Weights of a small mixture-of-experts language model, trained from scratch on English Wikipedia: a variant of SOAP for the experts, 352M tokens.
Below are experts of layer 3 (counted from 0) of a mixture-of-experts language model. Rows are named router (the router's row for the expert) and show model dimensions 64-127. Each number is 128 + 32 x the weight over its row's rms, rounded and kept within 0 to 255.
Before each expert's rows: "mostly gets" lists some tokens that are sent to it at least half of the time. This comes from a sample of Wikipedia text that the model never trained on.

# expert 18
mostly gets: " the", " a", " an", "'s", " his", " first"
router [138 101 146 180 137  84 112 112 124 212 170  96 148 123 202 124 129 196 115  61 137 128 125  91 152 159 146 129 113 242 139 180 103 176 161 193 114 146  66 123 155 133 125 126 127 104  95 201 147 112 108 113 140 128  92 131 179 145 123 149 115 131 161 131]

# expert 13
mostly gets: "\n", ".", "\"", "s.", ").", " =="
router [148  85  88 145 172  93 136 104 190 173  96 164 130 111 179 115 102  58 129 165 110 129 161 162 152 123 172 140 140 130  89 124 122 138 134 132 145 154 148 154 157  92 119 140 142 154 105 113 122 138 109 150 116  94 163 107 120 122 104 139  99 139 102 162]

# expert 3
mostly gets: " |", ";", ",", ":", "|", "s,"
router [123 114 178 107 127 140 170 151 139 106 175 102 108  86 148 124 148  85  61 135 184 179 135 125 149 118 112  82 138 170 115 131 185 112  95 145 108 121 115 141 191 128 105 164 162 138 165 119 113  72 174 142  88 181 138 188 129 124 163 111 153 149 140 142]

# expert 1
mostly gets: " 4", "1", " 3", "2", "5", "7"
router [ 98 102  57 174 149 117 127  85 152 220 115 143 127  22 175 138 130  75 125 114 136 133 132 132  99 122 128  75 156 204  87 123 160 120 134  87  90 214  86 127 204 149 114 110 102 128 141 117 118 119 112 116 175 140 114 105 183 156 208 150 143  90 180 120]

# expert 27
mostly gets: " |", ";", ":", " –", "=", " ="
router [101 118 146 183 135 154 150 141 122  87 147  89 115  88 100 107 157  84  94  81 140 165 130  98 165 120 114  82 144 139  68  88 178  93 118 126 108 118 143 164 195 132 123 158 167 127 140 132 115  91 118 173  61 177 127 153  96  95 137 109 146 145 184 156]

# expert 26
mostly gets: "|", "===", "==", " ==", " ===", "===="
router [143 146 136 164 114 125 160 121 113 107 165 132 159  48 120 115 111  66 140 121 156 128 109  99 143  91 120 123 172 172 101 152 192  77 108 126 116 122  71 113  87 154 150 118 216 126 118 105  87 119 144 148 141 114  80 131  96 170 129 120 120 123 141 100]

# expert 11
mostly gets: " Genus:", " species", " Animalia", "idae", " Family:", " genus"
router [155 188 143 143 148 112 136 127 123 118 153  91 136 140  76 111  92 115 110 157 116 160 143 146 100 200 112  70 169 117 112  91 132 126 125 113 148 143 114 147  99 138 122 159  91 113 236 104 109  79 138 163 118 114 102 159  85 156 140 141 122 138 118 122]

# expert 17
mostly gets: " and", " or", " but", " they", "ly", " who"
router [ 98 142 105 116 142 125 135 132 163 129  80  70 152  65 116  90  78 111 129 148 117 157 144 130 174 122 171 115 123 165  87  85 108  55  95 108 139 137 149 151 107 126 145 151 120 168 138 101 144 129 129 163 189 127 106 110 137 125 163 187 141  73 135 159]

# expert 8
mostly gets: ",", "s,", "),", "e,", "es,", "a,"
router [109 146 162  73 120 100 128 140 133  98 159 129  98 135 176 120 126 100 116 116 158 200 129 149 113  93 143 112  86 193 135 154 103 144 107 126 138 155  98 162 101  97 124  97 107 110 100 149 130 144 179  92 176 145 121 145 151 132 156 128 176 152  57 162]

# expert 24
mostly gets: " and", " in", " that", " which", " he", " it"
router [131 109 113 173 155 136 131 147 138 102 141 125 177 121 123 132 114  90 150 167 105 118 172  94 148 119 114 132 132 173 115  63  67 130 117 142 119 149 156 155 160 113 120 125 161 141  89 133 109 134 166 123 100 120  55 123  90 109 132 178 156  85  92 125]

# expert 10
mostly gets: " May", " October", " June", " August", " March", " July"
router [101 148 128 137 177 121 177  89 154 117 118 155 130 114 171 117 132  66 103 108 141 218 153 115 134 117 139  82 170 129  92  97 143 123 154  85 115  88 112 140 224 120  73 146 147 111 121 139  99 106 154 193 115 110 127  88 107 105  86 131 152  84 167 149]

# expert 28
mostly gets: "op", "ung", "ron", "ano", "etic", "ological"
router [178 151 127 106 192 114 116 111 118 127 112 136 173  59  78 103  98 135 116 153 138 143 150 150 134 142 122 131 146  80 103 146 118  91 122 101 128 116 122 209 150  99 126 119  76 131 209 115 115  76 147 183  99 130 162  62  82 125 184 136 169 122 187 169]

# expert 29
mostly gets: " University", " National", " State", " League", " World", " Party"
router [109 153  57 108 144 170 130 103 134 119 123 142 142  78 132 121 135  98 230 163 130 109 149 139 151 141 107 141  78 120 129 135 182  69 155 160  99  48  56 192 147 124 119 141 180 131  97 120 124 159 148 119 159 163 153 166 178 100 122 147 152 136 152 151]

# expert 4
mostly gets: "\n", "_{", " K", "′", " $", "if"
router [149 105  78 178 157  57 123  81 168 148 105 159 126 115 178 108 103  49 145 160 156 176 178 155 177  87 180 133 135 141  96  93 149 102 134 117 133 157 145 120 194  96 105 120 126 139  78 117 127 101 134 178  73 109 137 107  69 131 129 162 139 103 112 149]

# expert 30
mostly gets: " John", "ie", " Thomas", " David", " William", "an"
router [141 177 175 140 120 134 129 138 129 147  72 142 124 142 155 123 133 135 160 147 189 208 130 119 146 185 162  89  62  98 131 232 101  98 115  86 115  74  91 116  70  99  98 117 116 109 165 162 121 117 120 106 150 137 142 119  97 139 121 140 175 129  99 130]

# expert 7
mostly gets: " team", " album", " film", " Party", " City", " Team"
router [112 127 135 110 106 148 145 104 142  93 107 123 119 165 106 124 108 130 175 146 125  69 152  69 129 160 159 118 159  83 111 207 162  63 136 134  49 140 126 158 150 128 128 127 118 162 110 168 118 175 134 164 202 163  92 134 154  92 106 133 152 118 100 125]

# expert 25
mostly gets: "9", "5", "19", "7", "6", " 2010"
router [ 97  98  70 162 155 118 113  69 123 201  87 181 158  79 202 114 158 114 111  86 154 162 150 149  86 149 157  59 115 162 134 118 166  67 125 101  63 189  70 144 127 106 134 119 150 127 210 123 116 136 103 119  64 102 130 106 159 136 187 171 149 102 135 125]

# expert 6
mostly gets: ")", ".", "s.", ").", "}", "a."
router [100 132 110 115 184 122 143 125 191 125  46 174 129 114 137 123 130  89 138 166 139 104 126 172 104 115 161 141 133 125  96 173  98 104 139  87 148 157  87 195 163  92 101 137 203  69 111 165 103 133 118 144 130  94 137 129 156  93  89 124 129 108  81 163]

# expert 20
mostly gets: " the", " in", " for", " The", " on", " at"
router [190 130 153 145 123 116 125 124 111 132 122 122 156 196 157 121 106 173 151 120 123 134 136 116 153 131 131 148 111 183 137 100 104 176 169 160 132 155 169  75 123 114 124 162 160 134 141 129 140 129 133 149 106 107  58 109 168 185 134 150 153  89 153 118]

# expert 16
mostly gets: " Sh", " J", " d", " s", " S", " p"
router [ 91 139 151 160 105 124 161 110 164 191 121 148 174 164 104 118 145 165 126  67 132 138 100 124 126 132 138 138  74  88 153 117 124 124 200 159 122  19 161  95 144  78  74 162 160 110 121 159 121 105 109 120 151 164 149  77 137 155 138 129 101  87 131 128]

# expert 22
mostly gets: " 1", " 4", " 2", " 5", " 3", " two"
router [130  92 124 178 141  98 126 100 139 146 136 141 107 110  97 126  88 154 241  87 120 162 154 119 159 108 159 136 157 145 105  73 106 180 170 154 105  74 180  70 176 123  87 140 175 181 100 137 126 133 174 115 210 167  44 143 155 101 184 117 101 134 156 132]

# expert 31
mostly gets: " in", " for", " of", " to", " was", " on"
router [170 179  55 114 196  85 139 122 122 121 144 147 123 183  97 138 125 165 129 135 134  86 131 110 130 160 107 134 104 143 146  88  87 164 101 183 135 129 129 120 141 120 125 151 113  79 183 104 119 121 162 109  65 201  89 145 158 190  95 137 151 119  67 132]

# expert 15
mostly gets: " H", " F", " D", " S", " G", " B"
router [123 106 138 178 110 134 153 105 163 161 151 141 148 145  76 106 121 162 120  60 146 142 103 126 149 128 164 111 131  57 143 103 151 149 180 155 163  52 130 109 123  93  87 152 124  71 128 155 132  35  97 122 169 120 117  98 141 144 117 144 136 114 118 130]

# expert 9
mostly gets: "-", " (", " de", " \"", "/", " (1"
router [150 179 141 147 114  88 156  69 142 129 148  38 174  81 137 118  82  89 136 120 129 125 108  92 136 112 123 146 115 196 122 136 174 137 119 118 110 169  84 133  65 155 116  70 217 143  69 153 129  83 160 123 201  97 103  72 130 120 111  84  97 126 128 113]

# expert 23
mostly gets: "en", "as", "o", "et", "on", "ot"
router [139 125 140 152  92 140 128 111 127 178  60 122 127 139 133 114 133 105 131 106 182  99 159 147 169 123 173 138  93  56 134 221 101 132 176 122 135  84 144 110  91  74 112 142  98 170 151 148 106 153 139  98 130 135 158 101 138 133 135 121 142  85 125 169]

# expert 0
mostly gets: " ", " H", " F", " D", " S", " G"
router [168 111  88 193 134 114 141 124 172 160 124  92 123 138 109 110  44 186 153 108 114 163 122 145 130  95 146 117 126 104 103 110 192 143 117 222 148 127 136 115 152 128  70 116 130 110 139 115 147  31 118 120 142  94 131 109 147 148 112  89 152 146  68 138]

# expert 2
mostly gets: " Gold", " Har", " \\", " Hong", " Los", " All"
router [ 85 143 109 136 172  94 137  87 173 156 111 199 140 113 124 106 108  78 125 161 154 219 182  94 136 155 140  93 174 173  75  56 140  84 113  79 100 123  74 150 236 111  73 147 179 166 132 148 120 128 131 162 163 111  91 105 100 138 129 168 166 103 109 172]

# expert 21
mostly gets: " South", " part", "aw", " West", " end", " back"
router [137  93 112  64 101 150 141 138 110 125  88 183 135 103  60 109 174 123 135 142 149  74 144 126 113 141 134 132 129  77 141 166  99 111 127 128  90  46 177 138 164  74 130 146  72 103 138 137 125 135 167 145 168 108 151  65 129 136 111 123 142  95 134 128]

# expert 19
mostly gets: " as", " used", "ed", " became", " being", " served"
router [145 204  47  89 127  95 152 107 138 138 100 127 111 160 147 131 122 187  90 109 109 138 146 120 112 154 142 132  56 171 122 162 124 137 163 187 146 147 145 157  89 134 147 149 116  87 164 169 110 149 171  98 114 188 119 150 199 139 130 134  83 148  64 140]

# expert 12
mostly gets: " United", " New", " John", " South", " American", " North"
router [121 131 111 152 131 138 143 113 140 153 168 185 159 137 124 124 125  94 180 152 165 167 152  84 147 166 173 113 143  26 148  99 103 100 144  83 100  68 100  72 141  92  72 144 179 153 107 111 100 162 112 159  93 112 119 111 113  95 149 193 148 142 173 141]

# expert 14
mostly gets: " Long", " I", " Is", " You", " he", " Y"
router [104 134 146 153 149  90 151  92 155 134 120 183 144  74 151 106 117 100 120  99 174 217 130 119 155 137 152 104 138 208  96 111 166  85 149  86 133 126 110 154 215 106  78 130 190 129 119 135  90 131 130 168 127 127 116 106 125  79 116 167 168  81 112 139]

# expert 5
mostly gets: " due", " public", " law", " government", " appointed", " political"
router [104  78  90  96 154 139 141 112 140 149  73 141 185  88 126 137 138  65 125 158 178 205 145 140 130 144 138 142 117 112 121 165 175  82 174 164  76 184  83 180 149 131 102 145 186  65  82 133 128 144 151 136 184 113 149  54 122 113  85 116 143  79 139 126]